Experts of a small language model.
Size: width 128, 26.9M parameters.
Below are experts of layer 4 (counted from 0) of a mixture-of-experts language model. Rows are named router (the router's row for the expert), gate (a neuron's input weights, with its number), up (a neuron's input weights, with its number) and show model dimensions 0-127. Each number is 128 + 32 x the weight over its row's rms, rounded and kept within 0 to 255.
After each expert's rows: a language model's description of what the expert responds to. This comes from a sample of Wikipedia text that the model never trained on.

# expert 33
router [116  96 157 122 203 182 100 116 152 142 113 168 145 126 116  73 171 147 124 186 104 107  48 129 138 100  69 113 137 123 202  93 113 125 142 159  97  88 153 117 117 140  80 114  88 114  84 136 177 141  98 103  99 123 165  81  99 133 160  97 100 134 128 105 170  87 145 177 113 118 153 149 123 146 149  97 146 104 148 125 134 161 163 112 148 137 122 193 178 125  62 171  99 169  94 170  80 113 110 156 139 155 180 107 128 137 181 141  64 112 108 178 120 114 147 107 194 169 167 168 139  89 173 152 133 119 136 148]
gate0 [112 102 137  69 148 131 170 111 125  97 107  27 165  96 145 158 140 136 128 100 104 137  85  93 104 192  85 129  95 142 108 174 136  95 119  98  95 153 127 120 112 114 139 168  68 153 113 128 161  88  97 148 158 156  96 140 173 151 146  79 109 101  96 116 123 176 112 144 185 109 147  62 129 145 104 110 121 140  82 146  31  79 121 168 145  80  50 117 117 101 180  94 128 101 138 164 108 128 146 103 139 154 131 109 165 129 146 179 155 197 144 157 123 128 155  93 144 115  95 146  98 142  66  90 119 126 118  95]
up0 [158 153 131 128  88  91 115 117 161  94 100 149 170 114 140 163 127  81 150 146 178 191 105 133  74 129 134 141 127 116 102 165 173  94 108 114  74  81  76 174 117 112 115 105 101  54 167 106 130 158  64 130 177 136 147 121 136 111 113 108 144 102 155 111  91 212 116  81 143  97 142  78 141 169  93 132 107 121  86 139 178  54 109 116 102 132 117  94  92 130 114 115 177  91 112 114  96 150  84 149 161 118 150 185 142 140 119 167  70 174  98  88 151 174  99 141  98 141 135 122 119 124 119  77 111  88 159 198]
What it handles: Line breaks in infoboxes. Line breaks ending an infobox field or table row before the next - field or | row, as in Clinical data, Publisher, and film tables.

# expert 62
router [109 106 152 107 149 184  92 105 153  94 169 119 135 137 106  69 128 183 113 131 118 206  60 108  74 145 104 138 157 112 206 140 120 102 113 158  85 117 183 142  70  93  93 161  97 114 132 100 147 110 101 127 113 149 177 131 148 123 156 147  38 106 127 116  99  98  76 170 131 127 212 126  90 144 136 125 119 140  84 118 146  82 162 100 136 138  94 186 115  77 121 167 115 159 127 158  94 116  99 149 153 109 194  96 150 151 146 138  98 149 105 128 134 132 100 129 207 120 140 155  86 140 108 119 168 154 169 143]
gate0 [ 99  74 154 122 100 181 121 151 105 130 176  99 135  99 119 121 168 107 106 106 139 132 137 167  88  89 137 149 199 130  86 139 142 146 161 126 128 177 105 146 188 144 157  94 178  92 147 143 129 148 154 127 105  81  95 192 125 206  96  73 145 174 108 144  97 145  97  60 198  80 113 114  97 132  80 110 144 108  88 130 107 130 128  93 109  99 120 131 172 124 192 134 170  74  95 146 155 120  88 123 195  93  97 136  89 114 146 160 109 118 116 150 151  97 165 110 138  92 123  49  78  95 119 116 158 154 124 116]
up0 [ 78  89 109 132 120 149  86 131 109 147  98 105  92 143 105  77 103 155 128  86  90 138 128 178  97 135 107 146 188 180 118 122 150 176 176 113  83 168  76 128 167  93 161 143 198 129 155 120 132 138 135 148 125  98 110 148 124 150 140 130  93 154  68 190  97 158  86 129 128  75 110 115  96 110 128 146 202 135  76 116 120 142 150  87 102 120 130 134 185 141 181 152 150  80  71 158 134 128 107 141 194  84 128  76 109 191 120 126 129  96 108 147 146  92 203 162 157  82 130  84 128  79 154 170 129 137 126 154]
What it handles: Slavic and foreign name pieces. Inner pieces of Slavic, Turkish and Indian names and Cyrillic letters, such as Chaaday|ev|ka, Venk|at|aramana, Tikh|v|in, ć.

# expert 11
router [119 136 176 103 172 194 119 132 196  75 160 147 203 109 176 118 146 159 138 148 117 194  84  97  91 112  51 146 159  86 214 140 112 139 126 149 121  94 152 142 103 144  92 134 117 114 134 126 189 147  85  88 124 128 160  88  95 137 139 129 139 126 127 111 153 144 133 156  67 163 153 133 104 144 148  82 173  85 125 151 156 132 160  83 159 144 118 128 158 154 152 162 116 119 105 153 125 106 104 155 125 126 153 138 123 148 128 157  75 163  71 125  55  84 134  63 202 158 147 132 124 129 117 154 124 106 193 121]
gate0 [159 152  96 183  96 136 113 135  41 143 159 119  74 177 110 150  94 124 105 145 124 152 127 105 166  97 116 142  82 164 149  63 158 183 176 172 100 134 106 117  60 176 180 105 169 109  97 141 112  82 100 124 179 128  99 122 106 118 112 160 112  95 116 171  84 140 132 131 127  67 192 126 173 106 117 100 133 107  60 121 107 125 106 139 105 110  95 135  69 135 148 146 129 190 135 147 119 119  80  82 163 176  88  73 115 139 160 155 142 121 198 134 137 115 177 101 143 165 151 138 145 129 121  88 106 105 119 170]
up0 [ 92 141 157  74 153 125 133 162 127 162 124 120 150 155 177 107 112 165 100 108  89 154 120 165 136 169 156 152 167 119 140 212 148 112  80 135 135 134 110 127 133 125 158 199 144 108 148 165 114 140  83 140 113 163 125 103  61 117 151 131 123 122 149 145 123 139 173  93  89 190  64 189  93 110 137 163 169 213  91 109 154 120  70 125  72 108 143 117 167 177 114 113 129 114 110 171 101 110 104 185 132  71 179 120 106  96 117 121 133  89 127 120 135 141  90  99  90 192 154 144 175 156 153 155 137 195  97 125]
What it handles: Paragraph breaks, slate roof. Double line breaks after sentence-final periods before headings or new paragraphs, plus "slate" in building descriptions and common word-initial stems like con, dec.

# expert 22
router [139 182 151  89 133 173 130 126 196  69 147 127 183 100 163 124  80 146 159 199 137 117  99  81 128  92 114  88 147  96 159 139  63 111  69 164 170 109 156 141 142 155  88  99 142 127 147 117 187 159  90 106 114 143 128  86 132 165 137 128 123 173 120 118 134 128 163 125 118 121 138 151  88 139 142 136  89 135  98 119 133  59 175  85 163 101 117 170 179  91  88 160 156 186  65 122  80 126 141 122 155 181 123  99 148 149 182 124  80 138  67 164 101 125 150 106 166 124 112 144  97 141 153  94 148  98 161 186]
gate0 [105  94 108 138 111 121  95 161 158 133 129 154 122 119  86  88 129 103  70 175 167 163 106 161 187 152 156 110 184 129 125  89  81 142 140 155 115 133  39 105  83 166 101 121 129 186 155 140 127 105 162  94 107 133 125 128 150 140  97 102 105 120 125 149 173 138 132  74 124  69 131 117 100 151 112 142  55 150 119 142 105 126 136 147 154  66 131 172 151 161  65 142 159 103 141 117  94 126  97  79 143 131  85 158 120 121 137 157 139 122 240  97 112 103 164 158 152 217 171  56 112 123 130 146 134 121 158 141]
up0 [119 155  78 140 121 177  67 206 104 139 107 156  98 110 114 122  71 102 129 194  82 122 164 132 176 140 141 106 165 184 138 121 118 156  97 164 118 131  67  79  65 195  79  95 141 116 177 131 109 143 107 104 102 107 126 115 135 129 103 105 136 152  95 147 135 120 145 122 110  71 103 143  58 155 140 128 130  77 134 186 168  89 142 163 102  96 106 125 113 182  91 102 199 115 102 124 120 154 154  97 128 145  98 109 126 131 112 118 181 121 166 128  57 118 127 119 187 169 138 148 129 154 131 194 130 106 137 181]
What it handles: List starts and capitals. Dash bullets opening lines in name lists, single capital letters beginning proper names (V-atican, S-irius), and parentheses after names in tables.

# expert 50
router [ 89 113 137 126 182 225 122  99 169 103 146 122 147 123 149  77 103 184 120 144 135 145  72 106 111 137  79 124 131 134 203 124 119  94 126 176 122 157 163 151  73  80  95 148 105 117 106 111 175 128 132 102  99 137 194 122 142 128 152 121  76 118 118  90 147 104  90 157 133 111 195 136 126  97 145 106 107 157  84  94 150 111 202  99 122 175 134 227 117 115 138 180 119 128  82 164  83 139  99 142 145 120 182 124 139 179 137 157  96 179  81 124 128 146  97 102 156 127 125 153  86 184 129 127 156 113 132 119]
gate0 [118 101 115 109  94 121 124 131  96 128 129  51 126 167  75 186 156 191 133 118 152 136 151 135 128 109 104  99 126 146 140 154 133 158  52 101  77  84 112  68 142 134  88 119 158 148 151 160 100 116 124 158 163  81 121 113 156 106  89  96 148 143  80 154 106 174  97 107 151 138 145  79 139 133 138 102 109  89 110 153 132  99 123 109 180  25 104 114  37 134 140 185 141  80 107 156 124 150 123  84 113 107 108 147 125  90 166 161  87 145 141  91 143 133 130 157 142  83  86  83  67 106 115  83  88 150  84 104]
up0 [102  74 119 126 140 184 104  97 131 178 116  92 112 137  99 129  84 165  93  91  84 128 175 108  66 127 102 134 115 169 138 100 155 164 108 123  82 150 144  57  93 105 100 171 152 110 123 128 104 161 138 165 156 100 160 112 103 186  85  95 104 144  76 104 114 145  83 138  92 166 175 120 147 121 132 139 100 122 163 120 143 151 113  70  95 144 125 153 125 144 151 179 143 137  82 150 158 176  82 100 133  63  93 100 110 131 138 147  79 159 116 116 186  73 147 153 117  52 168  71  98  76 125  93 150 139  71 108]
What it handles: Two-letter name starts. Capitalized two-letter openings of foreign place and person names, like Re|chtenbach, Se|amus, We|istropp, and short endings like -es, -he.

# expert 25
router [123 124 135 139 183 179 115 115 185  94 122 149 180 113 142  93 135 149 150 142  76 139  88  87  96 151  50 119 140 149 181 152 102 140 104 148 158 122 170 156  58 154 114  93 100 125 125 155 195 153 121  76  95  85 206  96  99 140 125 136  82 131 111 132 111  78 131 148  89 145 172 126 125 182 174 159 123 104 108 117 144 133 205 112 160 124 123 131 178 112 139 169 137 167 115 124 103 133 142 155 154 147 154 108 132 165 141 150  56 159 109 150 113  65 113  70 187 129 144 131 115 101 104 130 129 158 210 140]
gate0 [101 141 159  85  67 153 105 160 158 136  81 138 122 143 122 111 133 114 151 134 144 178 118  68 168 157 117  90 156 109 161 146 117 142  99 153  98 208 124 202  96 113  99 112 170 158  99 142 113  92 135  77 144 161 169 117 130 153  66 123 170 133 153 122 120 147 129 127  65 139  70 148 116 119  76 154 106 185 130 125  79 142 137 101 163 162 156 134 142  74 119 154 124 135 168  67 105  71 176  69  82 142  76 133 164  98 164 110 108 137 124 123  82 105 173 211 126 173 134 120 115 131 105 110 140 162 157  88]
up0 [159 125 169 159 179 121 146 103 145 128 104 112 182 156 112 121 101 159 100 121  80 115  91  67 112 116 103 106 110  97 166 103 109 153 109 109  93 159 175 120 128 125 125 114 117 180  91 111 178 114 107 123 121 158  88  79 137  98 170 112  89 174  63 117 130 115  93 159 147 105 183 150  96  84 124 138 164  93 123  67 117 137 129  81  87 138 163 152 180  95 109 247 137 150 112 170 141  56 149 131 152 145  88  77 150 152 135 126 104 141 122 188 159 113 136 134  91 133 100  91 118 182 185  98 150 143  91 120]
What it handles: Name-starting capital pieces. Opening capital pieces of personal names and surnames (V, P, Al, Du, Ku), plus census phrase pieces like couples.

# expert 43
router [156 121 180 115 132 167 150 136 183  65 118 129 218 103 154 141 163 156 157 171 132 104 119  48 164  88 119  94 208 110 120 175 100 116 109 144 156 125 146 173 173 156 107  78  80 112 138 152 201 183 111  84 113 109 162 131 118 133 144 129  87 127 143 127 109 144 121 150 144 119 140 129 120 126 154 118 148 152 134 181 162 121 144  75 196 117 112 170 148 119  32 139 144 141 145 173 108 105 105 123 156 135 110 125 118  97 143 112  60 115 162 175  70 128 116 108 127 162 152 146 111 132 165 133 103 138 140 197]
gate0 [201 134 127 129  97 192 141 139  73  84 113 131 125 156 125 136 142 133 100 137 110 164 120 218 114  71  91 135  96 150 145 112 150 133 189 135  93 153 148 126 142  86  69 118 112 114 126 120  74  96  97 169 149 172 144 115  64  94 117  66 177 123  97 156 172 100 146 135 137  81 138  63 144 116 141 101 183 112 180 152  89  94 120 112 117 128  72  85 117 146 126 103 121 176 113 162 110 166 113  68 155 166 139 143 137 144  78 169  65  85  99 108 132 159 157 187 135 101 146 135 149 140 161  87 119 120 104 146]
up0 [112 107 153  83 143 155 124 113 136 138 116  83 108 155  77  92 183 104 142 150 133  55  93 100  63 161 145 162  88  87 128 115 151  78  80  96 151 112 156  84 128 121 117 122 124  74 171  91 126 167 130 144 120 182 198 111 139 110 118  91  90  92 120  78 143 119  91 134 162 156 114 112  88 134 131 157  83  95 130 134  87 138 184 129 160 129 130 198  62 128 156 129 128 140 122 141 137  74 138 132 164 103 157 118 182 137 158 169 133 174  91 178 152 143 162 143 150  92  85 101  70 114 103  89 181  92 150  69]
What it handles: Table cells and line breaks. Pipe separators in tables, single and double line breaks in infoboxes and lists, and heading equals signs; also road, way.

# expert 9
router [ 91 109 132 134 152 219 127 108 169  94 144 124 170 152 161  74 106 180 119 119 160 173  60 122  98 126  72 113 143 120 200 174  96 109 133 159  85 168 186 128 108  97 114 148 102 148 126 129 140 128 139 100 110 115 213 110 168 147 155 127  99 108 123  62 159 111 103 149 145 112 207 142 103 134 165 120 113 133  92  78 147 104 158 131 101 162 123 180 151 113 140 166 115 118 130 146  98 108  94 155 154 141 222 138 144 152 127 133  97 183  94 125 124 123  89  66 157 123 120 122 111 131 137 129 198 124 178 112]
gate0 [102 111 105  33  81 152 101  96 148 116 131  77 112 139 120  85 130  99 136 124 110 105 125 184 135 102 154 150 153 113 136 115 181  63 112 173 122  74 142  74 130  76 125 128 157 117 136 109 141 158  59 163 166 138 139  46 107 128 103 125 139  48 166 133 113 109 147  87 137  88 121 154 109 127 150 113 168 107 102 174 140  74 140 140 129 134 128 157  84 136 151 173  94  42 147  75 143  83 140 145 131  97 134 142  99 138 107 129 100 137 111 115 146 176 113 172 171 170 149  89 120 177 179 113 111 181 145  90]
up0 [146 167 165 208 112  85  74 158 121 145 125 152 113 104 181 126 170 113 130  74 183 144 156  99 104 143 136 141  87 102  85 101 119 120 113  92 157  96 154 116 155 126  98 116  43  71 130 137 104 154 127 134 102 168 103 147 123 129 167 189 149 166 142 149 147 104 122 113 158 166 115  70 144 133 143 121 134 107 138  64  92 105 143 169 109 142 194 117 175 112 102  78  70 136 172 196 125 169  91 130 144 125  92 183 136 116  52 160 169 119 176  95 127 107 167 137 121 163 101 157 138 147  94 127 117 112 131 181]
What it handles: Mid-word subword fragments. Short pieces inside words, often table header words and column labels, such as N-om-inees, Des-cription, Norw-eg-ian, l-og-o, and 2nd place.